config.toml
n_layer = 18
d_model = 192
n_experts = 128
experts_per_token = 6
d_expert = 32
d_shared_expert = 192
activation = "geglu"
moe_layers = [0, 1, 2, 3, 4, 5, 6, 7, 8, 9, 10, 11, 12, 13, 14, 15, 16, 17]
router_score = "softmax"
normalize_top_k = false
routed_scale = 5.01
balance_loss = 0.00314
balance_bias = false
n_groups = 4
groups_per_token = 2
init_std_router = 0.0331
lr_router = 0.0014
n_head = 6
n_kv_head = 2
head_dim = 32
vocab_size = 3298
norm = "rmsnorm"
norm_place = "pre"
norm_eps = 1e-05
positions = "rope"
rope_base = 8420.0
rope_fraction = 1.0
qk_norm = false
attn_scale = 0.177
tie_embeddings = true
parallel_block = false
init = "uniform"
init_std_qkv = 0.0433
init_std_o = 0.00721
init_std_up = 0.0433
init_std_down = 0.00416
optimizer = "soap_variant"
lr = 0.00369
lr_mult_qkv = 0.7
beta1 = 0.95
beta2 = 0.95
lr_head = 0.00621
grad_clip = 1.0
warmup_steps = 200
schedule = "wsd"
decay_fraction = 0.473
decay_shape = "pow"
final_lr_fraction = 0.1
batch_tokens = 131072
seq_len = 1024
doc_mask = true
train_tokens = 888500000
steps = 6779
dataset = "wikipedia_en"
Below are experts of layer 10 (counted from 0) of a mixture-of-experts language model. Rows are named router (the router's row for the expert), gate (a neuron's input weights, with its number), up (a neuron's input weights, with its number), down (a neuron's output weights, with its number) and show model dimensions 0-31. Each number is 128 + 32 x the weight over its row's rms, rounded and kept within 0 to 255.
After each expert's rows: "comes after" lists some tokens at least twice as common just before its tokens as in all text. This comes from a sample of Wikipedia text that the model never trained on. Tokens count by the router's weight.

# expert 47
router [109  71 102  98 130 149 196 128 146 142  85 142  81  66 174 126 114 135 172 168 138 130 130 149 117 190 111 137 157 146  81  65]
gate0 [ 97 124 146 123 137 148 155 141 106 128 145 150 151  87 126 131  93 161  99 137 102 118 166 113 131  91 114 177 136 118  98 115]
up0 [117  88 131  99 102 114 149 145 159 110 160 111 150  84 113 111  72 142 136  99 110 138 190 125 134 123  80 162 136 153  84 100]
down0 [146 107  75 132 115 165 146 110 160 147 116 177 112 121 145  62 125 178 162 128 125 106 128 120  60 105 125 148 160 110 140 102]
gate1 [122  80  95 121 147 103 182 136 129 139 165  81  68 151 100  99 108 143 143  77 133 113 101  85 128 146 113 111 127 126 121  97]
up1 [225 162 139 184 138 118  97 125 151 107 108 155  90 156 153 141  74  93  23 183 127 150 137  66 170 148 129 132 123 124 113 178]
down1 [168 150 145 105  69  79 129 127 150 161 132  95 122 134 145 136 163 135 150 126  85 169 113 148 125 160 136  51 164 172  89 157]
gate2 [121 124 115  61 115 105 142 135 145 130 127 115 151 158 130 200 158 126  92 136 116  13 116 142 144  80 140 163 134 164 125 127]
up2 [104 110 118 101 126  90 130 110 166 150 119 143 166 116 179 153 107 120 133 183 193  89  70 117 118 120 166 124 131 158 199 117]
down2 [183 158 141 173 139 129  99 162  61 169 183 185  94 126 102 118 152 191  89 109  54 131 119 120 139 176 176 196 175 131 157 115]
gate3 [115 110 110 155 100 160  95 144 121 115 161 160  82 139 152  64 141 115 146  98 139 111 117 189  59 157 152 184 150 143 160 139]
up3 [159 166 173 139 155 126 126 122 107 159 120 147 115 120 113 140 119 128 154 119 107 108 164 139 167 122  92 146 139  56 158 156]
down3 [154 134 124 131  94 155  82  84 114 117 138 133 116 106 136 177  82 106 147 107 150 141 138 116 176 161 131 103  63 100 119 127]
gate4 [124  83 171 147 105 132 175 158 169 135  52  91 127 136 131  98  91 145 164 117 178 153 134 163 125 152  72 157 130 101 158 129]
up4 [ 92 101 119 139 114 140 114 116  87 144 147 143  91 107 119 160  83 106  71 147 169 132 111  63 103 141 162 166  77  99 128 133]
down4 [ 96 112 115 142 168 107 115 109 163 114 142 172 158 139  84 115 138 147 123 133 149 118 145  99  97 134  81 125 147 111  64 110]
gate5 [160  98  83 123 121 164 145 129 121 134 169 138 104  88 139  91  65 138 133  49 138 150 124 117 135  42 158 100  60 169 110 124]
up5 [154 135 163 136  94 132  73 130 115 140 104 154 159 122 137 153 169  83 119 156 143  99 182 119 109 122 100 128 217 118 167 163]
down5 [109 148 126 190 126 156  81 193 142  78 162 156 150 154 148  93 156 142 146 119 134  88 102 122 125  81 102 137 137 164 113 104]
gate6 [106 109 107 138 141 160  49 103 166 166 102 151 148 103 126  92  91 173 150 115  95 139  96 163 149  98 111 135 101  88 108 124]
up6 [ 90 104 112 145 173 150  37 122 127 107  78 134 129  93 105 109 132 113 161 134 136 150 140 128 116 138 105 112  64  87 152  88]
down6 [105 154 109 131 134 106 180 133 206 117 149 124 103 141 104 103 109 134 157 145 113 162 129  90 146 210 101 104  90  77 139 112]
comes after: " the", " a", " The", "|", " b", "'s"

# expert 55
router [126  98  98 132  99 135 149 120 196 154 145 160  84 113 117 125  67 103 217 131 131  89 129 118  70 137 119 153 148 158 128 103]
gate0 [145 165 119 147 188 166 111 147 112 167  81 100  80 150 178  93 146  90 171 140 127 165 124 197 106 102  94 181 111 127 163 105]
up0 [124  76 124 163 110 180 145  88 104  83 139 155 146  63 129 116 139 149 130 107 115 147 118  91 141  57 112 201 146 115 165 117]
down0 [183  98 153  90 155 162 107 132  72 129 125 192 132 158 137 100 115 206 161  98  97  91 170 148  94 146 173  94  70  93 111 142]
gate1 [130 144  39 128 116 128 199 123 145  71 141 184 139 120 172 133 141 105 174 127 145 139 152 115 112 100 186  90 159 136 100 108]
up1 [106 157 145 152 171  88 120 167 147 131 150 133 145  71 105 181 157 158  69 167 114 125  73 204  92 174  88 145 138 102 157 112]
down1 [130 138 140 141 148 136  80  59 136 150 167  72 161 133 120 168 100 152 156 121  96 121 108 110  95 136  90 137 184 140 136 130]
gate2 [143 123 111 151 104 131 134 145  84  92 107 151 123  97 148 131 167 152 184 135 127 150 128 119 128 189  92 143 123  82 165 210]
up2 [119 115 107 117 156  86 115 139 170 155 204 128 136 148  72 125 100 164 104 116 119  75 129 140 134  96  89 131 110 192 117  85]
down2 [147  93 146  80 130 114 136 160 125 143 158 131 126  97  77 133 204 136  97  96 111 154 126 166 153 102 129 115  87 174 123 148]
gate3 [135  74 139  95 164 155 103 128 118 153  97 117 147 152 158 113 107  96 168 133 121 140 131 173 112 114 137 181 144 182 120 147]
up3 [105 122 127 142 102 169 157  90 155 146 136 130 167 113 184 157 143 169 131 111 144 131 124 158  91 155 191  98 111 103 136 150]
down3 [110 169 145 203  96 114  97 109 144  82 115  70 123 130 180 118 168 102 110 166  75 100  77 143 126  98 156 126 119 135 131 129]
gate4 [119 100 107 116  88  88 177 134 180 121 134 125 192  87 176 112 116 111 156  97 139 101 188 120 112  88 134 122 174 125 105 183]
up4 [ 87 135  84 115 115  55 133 120 197  56  89 116 152 156 143 198 110 121 140  64 168 109 156  93  88 110  85  74 113 155 116 153]
down4 [199 141 155 150  83 115 201 172 135  78 130  84 123 157 106  91 101  74 101 132 142 164 159 120 174 170 132 132 150 109 171  97]
gate5 [118 132 135  52  74 144 115 141 147 120 128 122 123 112 137 152 166 121 134 114 143  87 116  95  78 138 127 114 126 131 109  91]
up5 [161 131 114 138 114  93 124 131 113 177 124 187 124 149 120  94  69 122 114 212 118 155 152 133 122 190  99 109 113 153 114 148]
down5 [185 104 120 151 126 189 155 109  95 188 145  97 119  80 128 138 145 135 134  82 130 159 133 200 100  71  51  87 135 123 105  96]
gate6 [103 140 118 151 106 190 111 112  96 179 118 144  75 131 124  96 101 165 181 174 121  73  82 122 153 148 166 131 143  95 186 110]
up6 [160  85  93 109 119  78 143 120 106 126 110 131 104 105 158  26 121 122 186 117 111  70  98 169 128 126 142 135 133  94 165 163]
down6 [162 195 116 108  98 100 168 149 144 133 131 144  91 109 120  59  99 125 103 136 125 110 114 133 156 125 126 165 114 129 200 120]
comes after: " the", " United", " of", " an", " a", " The"

# expert 92
router [134 104 136 138 143 121 103 150  97 144 106 152  91 162 134 141 142 126 144 165 111 168  84 148 133 143  76 111 152 137 123 126]
gate0 [121 152 183 139 145 112 202 131 129 144  94 197  66  91  74 144 178 133 113 171 123 112 148  99 118 141 133 107 122 174 133 114]
up0 [127 155 133 128 126 143 125 121 107 117  79 191  72 155 124 140 110  63  85 163 101  92 170 156 132 147 214 124 136 115 147 130]
down0 [125 151 185 157  54 141 115 142 154 145 143 171 153 111  92 151 120 110 128 124 109 142 167 166 114 107 141 140 148 161 126 111]
gate1 [127 155 182 177 123 170 168 149 103  68 142  98  80 108 138 162 102 107 133 114 118 160 110 129  76 101 124 121 172 143 153 152]
up1 [139 126 132 154 100 123 120  55 149 174 113 118 190 186 123  90  67  95 161 167 114  53  92 106 130 187 175 131 136  69 131  88]
down1 [ 75  74 142 179 206  95  70 112  94 130 116 162 117  93 126 152 137 147 114 181  97 128  95  46 169  86 151  65 120 121 143 120]
gate2 [176 133 160 117 134 123 102  79 136 165 158 115 131 155 194 110  99 149 113 116 104 140  73 143 128  99 142 116 159 137 194 129]
up2 [154 127 133 139  78  96 131 113 137 137 143 119 166 103 141 199 103 108 170 130  88 126  77 175 150 139 127 138 159 122 138  75]
down2 [142 104  86  93  92  60  76 116 141 107 139 152 103 115 102 140  94 145 156 143 140 122 110  82 149 141 163 161 123 154 131  90]
gate3 [118 144 126 163  85 102 119 129 114 157 140 116  54 160  95 119 112 104 104 104 114 192 125 105 144 143  72  82 135  95 106 125]
up3 [151 149 135 104 124 142 152 104  93 136 112 152 144  91 172 178 185 162 139  88 130 156 110  88 167 126 127  86 127 142  59 137]
down3 [143 111  88 162 102  95 108 177  75 120 117 106 135 124 122 149 173 149 144 104 156 159 174 145 102  93 160  79 149  85 135 155]
gate4 [116 125 164 125  74 121 156 116 131 149  84  92  74  87 195  81 136 194 109 163  88 131 125 116 165  57 153  81 118  81 123 138]
up4 [172  97 143 154 153  92 136  96  66 162 170 139 137 126 102 152 125  86  92 129 181  97 128 124 119 204 111 173 188 127 118  60]
down4 [110 142 118 213 101 125 136 131 153 156 114 166 101 131 125  84 127 106 101  98 183 135 108 164 166 160 119 114  84 125 161 146]
gate5 [175 131 159 161 148 157 158 130  71  66 189 122  83  93 144 175 139 107 160 137 119 139  59 138 185 103 108  91 130 117 108 139]
up5 [153 102  88  99 156 156 172 118 172 129  50 146 133 127 160 137 172 128 173 154 155 118 209 163 109 118 147 140 101  94 106 163]
down5 [113 120  74  98 156 157 143 135 164 132  86 105 145 141 122 112 136  91  98 130 155 134  88 116 142 175  78 111  75 164 119 161]
gate6 [142 128 156  60 119 178 159 191 119 124 113 116 146 170  94  72  91 189 120 157 135 139 121 124 165 146 122 104 166  85 125 113]
up6 [122 173 110 158  64 152 133 100 170 168 114 110 108 102 152 134 131 174 119 125 170  95 118 106 159 118 111 106 197 120  85 120]
down6 [189 154 179 106 145 174 171 169 120 122 101 141 158  73 137 165 198 151 135 106  89 105  90  66 174 131 105 112 110 143  81 154]
comes after: " Y", " T", " K", "ok", " H", " Sh"

# expert 75
router [ 86 146 112 155 173 135 156 124 133 129 132 139 113  48 109 113 160 139 102 101 155 132 131 117 146 136 133 148 137 127 109  97]
gate0 [183 118 143 127 201 169  93  98 176 116 142 134 133 123 108 135  86 140 173  91  61 176  98 122 110 104 140 114 143 141 151 145]
up0 [135 117 112 149 127 183 127  97 147 186 143  67 142 102 158  94 171 135 149 165 145  86 126 132 133 172 125 142 151 155  78 138]
down0 [188 104 120 163 181 130 106 159  87 209 125 181 110 124 127 148 196 127  83 122 108 156 116  96 121 135 126 108 156 131 158 122]
gate1 [128 124 136 200 174 119 137 104 108  76 145 172 137  93 118 121 143 116  81 174 106 163 147 156 188 145 130 131  77 148 111 150]
up1 [154 170 103 142 133 121 108 120 124 139 170 158 154 153 143 113 155 115 120 103 154 110 148 140  97 120 132  82 140 129 148 108]
down1 [132 136  70 139 146 133 178 144 151  95 152 146 173 134 135 150 162 128  93 101 154  94 115 132 137 150 100 119 105 119 170 142]
gate2 [225 171 112 181 181  43 119 146  80  64 122 163 136  36 134 124 138 134  85 154 121 147 116 144 153  83  51 161 156 131 103 179]
up2 [ 95 114 102  73 135 141 132  84 174 175 121 104 121 181 133 137 156 105 142  97 109 158 150 118 103 154 187 106 125 106 164  78]
down2 [ 78 125 146 102 110 113 124  88 143 157  98 146 118 138 130  84 123  97 163  64 112 168 183  87 148 136 161 117 178  83 156 112]
gate3 [110 102  52  84 163 116 151  87 125 137  97 147  89  83 134 106 171 124 120  90 116 132 106  98  47 123 155 124 137  83 114 153]
up3 [165 131 150 140 124 137  96 145 146 109 179 121 110 151 137 122  59  89 108 175 170 145 156 179 155 152 171 122 142 137  95 113]
down3 [200 169 126 119 137 119 112 166 134  96 155 153  84  93 134  91 122 152 178 153 136 145 120 156 112 124 133  79 141 136 145 125]
gate4 [114 128 121  98  90 121 160 126 154  77 161 139  95  94 142 142  92  99  78 167 149 120 101 115 118  88 107 170 143 157 171 123]
up4 [135 143 161 146  98 137 178  85  60 117  98 161  98 121 115  89  75 186 198 115  65  88 169  89 114 109 152  79 147 115  92 147]
down4 [135 128 157 101 135 122 101 109 176 113 147 103 167  74  84 170 157 115 128 104 134 148 152 131 108 134 233  82 130 127 106 121]
gate5 [114 141 146 175 124 122 159 118 140  85  64 197 104 141 116 158 108 132 155 189 149 120 119 100 120 125 124 104 227 134 100 134]
up5 [161 129  73 166 129 135 120 146 171 140 114 100  95 114 127 130 147 108  99 102 127  73 118 105 120 144 181 123 152 109 142 153]
down5 [142 106 118 106 158 157 122 106 129 103 113 170 135 127 108 109 162  74  84 134 160 154 209 123 119 118  91  80 130 105 125 164]
gate6 [195 178 179 128 189 152 191 127 125 149 141 153 118 172  91 125  55 127 108 143  67 145 123 217  63 116 163 185 142 172 138 162]
up6 [146 126 131  55  79 141 118  96 160 108 121 130 171  59 128 159 167 155 155  86 141 130 154  51 155  71 109 147 152 116  88 180]
down6 [151 151 173 117  88 153 122  96 168 108 144 149 160  94 108 133 115 106 121  92 168 112 132 113 133 177 118 182 110 137 214 199]
comes after: " a", " the", "-", " and", " The", " with"

# expert 58
router [152 102 130  95 135 142 168 139 125 145  72 198 145  81 151 150 121 117 122 138 162 152 114 169  87 153 117 155 121 110 137 118]
gate0 [172  74 115  90 131 108 134 105  86 137 106 132 130 125 177 176 125  93 128  76 148 142  87 150 138  85 104 133 165 118  86 133]
up0 [159 143 174 132 142  95 129 193 114 170 130 126  85 158 139 125  97 119  86  93  85 100  89 116  96  92 149 143  98  88 106 122]
down0 [154 198 129 125  94  84  98  84 122 113 159 130 140 146 131 124 112 157  76 129 126  96  39 115 168 120 161  87 166 201 126 120]
gate1 [131 166  85 118 114 158 203 163 116 115 116 110 103 122 133 179 142 119 151 131 145 129 168 124 117  97 166  62 168 122 129 101]
up1 [141 130 135 141 162 146 139 138 161 109 140 145 158 147 112 125 104 151 154 133 138 124 141 105  69 128 104 139 165  81 166 107]
down1 [166 114 123 166 110 119 171 115 181 154 118 171 148  75 142 128 119 147 127 143 176  98 164 106  76 161 144 165 152 143 146 129]
gate2 [119 160 167 175 112 133 106  97 102 105 138 148 139 144 154 130 179 148  86  82 103 156 154 164  81 132 155 128 132 121  71 164]
up2 [122  98 115 125 106 192 172 189 147 113  96  96 129 107  46 115  93 123 128 101 106 112 177 140 162 133  98 109 131 117 206 136]
down2 [116 110  89 122 142 146  73 154 177  99 111 111 129 112  97 122 171  83 116  93 151 123 117 103 153 132 121  96  93 111 154  71]
gate3 [191  53 161 135  85 159 133 117 124 123 102  82 106 168 161 227  99 100 102 162 141 119 157  99  79  95 127 121 133 126 147 134]
up3 [138 102 150 147 106 152  79 125 181 128 141 123 131 153  80 187 102 182  94 144 103 128 132  86  97 144 189 130 158 146 185 117]
down3 [170 189 152 115 166  81 102 126 134 122 179 146 166 140  83 113 102 171 171 123 145 102 105 101 210 154  92 120 100  94 110 147]
gate4 [125 103 115 150 198 100  67 112 113  92  72  91 102 115 130 112  92 128  97 115 181 121 148  92  93 136 120 133 156 105 117 134]
up4 [110 131 130  88 174  75 136 112 135 143 122  84 151 122 132 156 125 105  88 100 157 112 143 135 115 117 139 121 188  97  92 169]
down4 [118 199 157 113  83 176  64  66 140 123 169  69 165 115 122 123 126 152 106 155 165 102 155 135 116 198  58 104 148  90 155 135]
gate5 [129  33  88  99 148 115 117 152 127 135  47 144 141 113 134 164  54 156  82 183  80 172 146 173 111 131 106 114 104 148 108 130]
up5 [ 86 118 142 117 137 118 117 129 125 124 122 195 129  85 142 153 132 122 114  78 119 107 130 161 139 144  64  78 124 112 106 108]
down5 [141  97 138 146  66 124  85 132 157 119 129 111 140 178 114 126 133 154  89 113 158 138 141 111 122 148 117 121  45 163 168 118]
gate6 [124  92 187 155 109 159 121 156 125 112  78  92 117  86 155 131 174 112  90 133 175 105 103 138 112 128 112 168 189 157 110 174]
up6 [146  95  72 124 103  77 145 120 104 125 142 203 160 131 189 128 140 120 106 141 151 119 122 131 166 133 168 148 153 198 104 130]
down6 [ 93 114 121 134  40 120  81  95  89 109 176 163 105 148 181 138  98 189 150 158 166 138 164 137 164 126 111  98  83 143 132 176]
comes after: " the", " World", " The", " b", " a", " ar"

# expert 83
router [118 101 149  47  98 124  83 137  87 147 140 138  68 152 125  97 172 190 157 162  95 128 130  84  96 148 104 134 153  97 109 140]
gate0 [136 187 154 136  98  71 138 146 134 163 131 152 172 179 212  67  95 194 125 173  91 139  65 158 126  83 103 131 109 124 113  72]
up0 [110 128  92 165 141 167 168  71 109 112 104 104  98  94 135 140 169  77  69  62 118  95 168 128  94 135 150 144 123  84 154 140]
down0 [ 81  85 100  99 169  94 176  85  93 143 116 118 119  77  95 182 100 168 163 151  94 111 121  96 148 150 142  99  73 119 186  93]
gate1 [126 114 157  84 150  29  70 139 101  96 161 169  77 130 143 167 122 162 143  90 150 183 157 147 100 127 105 176  99 134  46  99]
up1 [202  68 110 163  96 174 120 105 145 156 116  98 174  72 117 141 166  82 100  94 116 100 155 167  65 113 166 126 178 177 111  94]
down1 [119  92 132 123 134 117 143 129 142 100 133  82 146  81 132 101 123 112 124 152  67  79 147  88 107 149 134 156 127 156  93 133]
gate2 [166 117 104  57 168  64 157  89  89 123 143 139  78 143 148 111 132 145 127 104 119 101 181 146 107 165  66 182 154 134 112 103]
up2 [131 150 105 163 126 132  78 167 157 107 136 118 147 143 134 131 132 156  80 129 182 121 117 138 152 110 124 110 136  98  93 180]
down2 [129 150 132 108 141 160 171  96  84  99 110 179  85 126 118 156 110 196  52 185 147 154 121 109 137 127 106 124 125 124 127  88]
gate3 [105 131  84 120 100 126 125  83 119 175  92 136 111 148 180 112 105 102 138 178 149 115 118 156  93 137 110 144  83 160 147 127]
up3 [ 37  78  31 205 177  95 158  88 172  97 115 137 109 114 138 119 142 118 162 127 124 148 120 133  99 102 159 179 154 122 138 124]
down3 [135 160 136 138 118 101 122 181  98 128 184 130 147 135 148 111 129 204 129  59 140 130 104  92 131 155 126 128 168 157 105 159]
gate4 [136 154 100  98 117  89 116 153  80 121 139  93  98 158 145 150  87 188 127 134  36 111 112 173 107  74 102  73  61  98 105  61]
up4 [110 132 130 120 135 114 127  94  98 126  99 134  60 148 159 119 122 120 150 153  91 171 171 136  80  55 141  94 123 112 176 100]
down4 [ 76 147 123 163  93 177 132 137  70 127 149 131 110 128 136 131 146 115 193 104 134 150  91 194 125 156 122  72 146 163 140 151]
gate5 [101 142 129 122 180 115 145  73  87  99 191 149 127 167 101 133 114 173 116 164 102 120  78  83  91 166 105 155 115 107  98 133]
up5 [128  94 138  69 147  88 124 142 147 145 111  62 159 103 148 123 122 163  95  92 143 102 137 130 124 193 157 124  96 145 200 101]
down5 [ 67 187 214 120 117 105 164 182 147 139 139  82 133  75 138 113 107 109 133 106  80 149  95 183 133 134 166  98 125 136  91 119]
gate6 [ 71 111 160 131 121  76 131 110 114  56 134 186  97 106 104 103  87 135  86 171 158 180 153 124 115 161 130  79 104 125 127 175]
up6 [160 139 124 169  61  52 144 175 193  87 179 103 140 133 116  63 164  78 129  92 135 143 177 107 115 118 136 141 160 162  80 141]
down6 [144 133 117 199  99  96 148 198 110 104 149 113 130 117 164 164 118 137 151  95  76 195 162 177 127 152 114  77 156 168 142  94]
comes after: " K", " N", " J", " G", " V", " Y"

# expert 66
router [ 87 160 125 130 115 137 123 103 115  58 178  82 100 165 139  87 130 128 128  38 160 105 164  82 142 126  81 166 139 197 144  94]
gate0 [181 120 115 161 123 144 159 139 117  79 167  92  85 179 123 170 181 111 115 142 111  78 115 126 147  93  78 139 109 154  99 152]
up0 [105 125 152 131  64 118  97 135 152 189 135 175 170 120 130 116  87 166  99 191 144 116 150 173  86 168 154 131 130 140 175 142]
down0 [134 113  97 147 124 113  55 128 130 118 125 100 103 135 126 167  95 201 113 109 105 156 187  86 165  64  83 131 167 145 163 146]
gate1 [165  60  69  99  87 125  77  91 137 140 126 110 130  95 128  86  92 185 114  87 111 101 110 148 135 138 118 142  69 118 135  71]
up1 [ 99 160  68 121 103 108 102 116 125  99 131 107 177 151 147 103 128 135 145 118  57 134 179 157 192  89 138 105 128 132  98  97]
down1 [154  85 115 149  97  90  85 112  57 162 162  86 157 192 110  52 104 133 138 139 127 209 148 156 163  80 156 108 102 109 121 187]
gate2 [147 136 142 118 121  82 159 114  73 115  87 115 112 121 152 137  97 158 145  79 138 149 143 112 136 154  54 159 165 154 181 156]
up2 [148 154 152 182  81 136 210  82 166  81 134 102 130  74 121 122 211 155 108 129 146 105  84 133 132 126 149 137 116 111 113 137]
down2 [107 132 122 127  36 139 132 134 117 154  88 122 110  96  79 122 122 145 100 139 133 130 159 120 146 164 152 110 139 148 155 200]
gate3 [146 124 146 103  58 181  99 118 158 103  87 116  97 119  87 113  93 112  77 121 119 122 142  56 164 145 142 113 181 199  95  98]
up3 [156 165 160  88  67 130 119 163 115 110 105 197 140 128 118 153  76 104  83  99 151 114 136  91 148 145 130 129 180 205 105  88]
down3 [161  88  93 137  70 121  85  86 128 117 134 115  97 139 116 103 118 131 118  78 105 153 185 148 132 105 105 107 161 115  49 143]
gate4 [165 154  94  94 123 170  69 107 179  55 104 117 191 113 153 135 135 138 107 189 125 121 123  71 139 138 124  86 168 106 132 142]
up4 [141 136 157 195 100 165 149 134 104 134 138 127  98 107  80 151 113  98 119  91 140 147 166 167  74 133 132 133 103 141 123 126]
down4 [186 167 122 173 159 162 110 106 111 101  82 122 139 211 106  98 118  64 153 169  94 149 124 178  85 133  97 216 173 136 140 140]
gate5 [110 123 212 143 132 130 168 109 100 117  77 200 155 149 155 148 115 113 108 102  97  64 207 159 110 129 101 137 110 202 165  92]
up5 [104  83 157 129  97 115 208  98 156  94 127  92 131 138 141 138 109  80 145 119  96  82 149 118 138  81 122 191 187 109  75  84]
down5 [120 102  98 126 126 101 155  82  86 142 122 155 122 104  88 111 128 130 143 148 127  98  92 142  93 199 123 149 147 117 124 107]
gate6 [180 137  72 160 197 142  64  80 150 139  88 124 139 143 112 109 180 176 155 105 139 114  87 141 115 175  78  74 109 151  85 157]
up6 [ 92 105 110 119 141 161 140 121 125 156 116  87 160 102 138 133  94 122 111  95 118  83 170  89 110 129 142 155 116 118 183 158]
down6 [118 132 143 195 107 139 108 150 143 160 118 168 121 136 121 128 172 124 104 143 108 146 131 119 177 121 121  80 140 184 113 145]
comes after: " a", " and", " is", " of", "-", " an"

# expert 88
router [152  83 141  93 159 119 133 160  81  96 149 110  90 153  86 100 151 150 128 134  99 165 172 117 140 117 142 145 148 116  99 155]
gate0 [135 108 187  92 136  81 138 135 111 129 116 121 142 125  51 119 114 202 127  76 119 131 104 144 143 129 105 140 147 107 106 127]
up0 [152  90 201  71 141 175 164 100  78 161 116 132 161 165  61 110 115 171 123 142 149 149  82 119 110  92 109 152 167  92 121  99]
down0 [115  92 111  81 142 189 145  97  94 108 145 139  62 121  79 147 141 142 115 152 147  87 141 102 117 165 125 155 125  64 122 130]
gate1 [ 54 124 215  99 121 146 158 175 106 152 197 124  60  83  36 146 139 141 160 164 109 141 101 136 125 130  81 104 145 119 144 182]
up1 [107 214 139 125 156 143  56 101  89 113 110 133 101 146 102 100 119 144 179  69 184 121 118 112 105 120 150 100 182  80 115 133]
down1 [126 152 148 155 166 135 108 157  94 163  60  95 127 143 140 117 121  93  85 130 111 108 176 183 106 152  78 175 145 128 132 180]
gate2 [151 157 167 120 101  71 191  98 147 115 104  96 101 139 110 120 126 240  96 182  80 118 195  84  54 104 150 156  73 176 131 163]
up2 [125 181 120 115  83 111 150 125 151  66 114  99 101  77 125  65  99 138 116 151  97 158 179 145  76 143 197 118 148 149 107  89]
down2 [107 107 155 108 135 150 114  98 176 114 127  59 178 151 181  79 128 155 166 139  98 140 122  63 149 104 154  93 110 168  76 111]
gate3 [162 100 117  63 121 144  88 191 165  97  94  70 154 145 127 194 126 185 133 175 139 157 185 133  91 146  99  76 135 116 109 142]
up3 [198  63 151 136  95 152  83 106 168 151 107 156  86 154 103 139 137 131 138 154 141 155 161 145  96  73 146 103 114 131  96 142]
down3 [195 118  80  83  94 137 108 120  87 140  85  94 163 143  79 176 114 179  52 124 101  85 168 100 157 115 120 106 157 144 116  82]
gate4 [135  95 161 142 100  89 123  99 107  60 102  87  67 155 102 113  99  73 121  72 108 185 183 120 137  92 137 113  83 115 141 128]
up4 [130 100  45  41 104 130 100 148 148 152 131 113 141 109 181 165 184 163  87 124 130 159 161 114  68 136 103 119  59 111 148 149]
down4 [118 176 113 127 175 153 136 111 115 162 184 112 125 114 150  92 115 157 110 118 205 142  95 102 108 131  91 165 122 155 154  86]
gate5 [157  92 116 134 168  83 110 143  89 168 150  87  58 145 111  70  97 152  80  86  98 124 198  63 104  77 126 170 121 145 109 158]
up5 [139 132  75 173  37 133 167  94 125 212 107 141 110  79 104 164 135 123  94  90 110 132 153 104  93 135 149 146 123 126 136 140]
down5 [169 143 110 133 100  94 128 126 147  78  81 156 217 145 132 165 100 103 125 179 120 133 158 100 119  97 105  85  73 127 168 150]
gate6 [127 104 129 136 131 124 144 154 130 136  56  91 125  83  84  97  75 159 165 171 101 181  91 146  94 132  88 132 155  64 109 123]
up6 [140 190 168 136 165 163  47 142 113 117 134 135 106  80 169 171 117 131 115 182 106 134 149 117 212 109 114 145 102 168 112 130]
down6 [122 121 170 131 143 134  59 114  75 118 138 135  84 147 113  77 123 127 102 143 149 123 154  96 128 149  97 123 113 146 125 166]
comes after: " K", " W", "w", "k", " H", "h"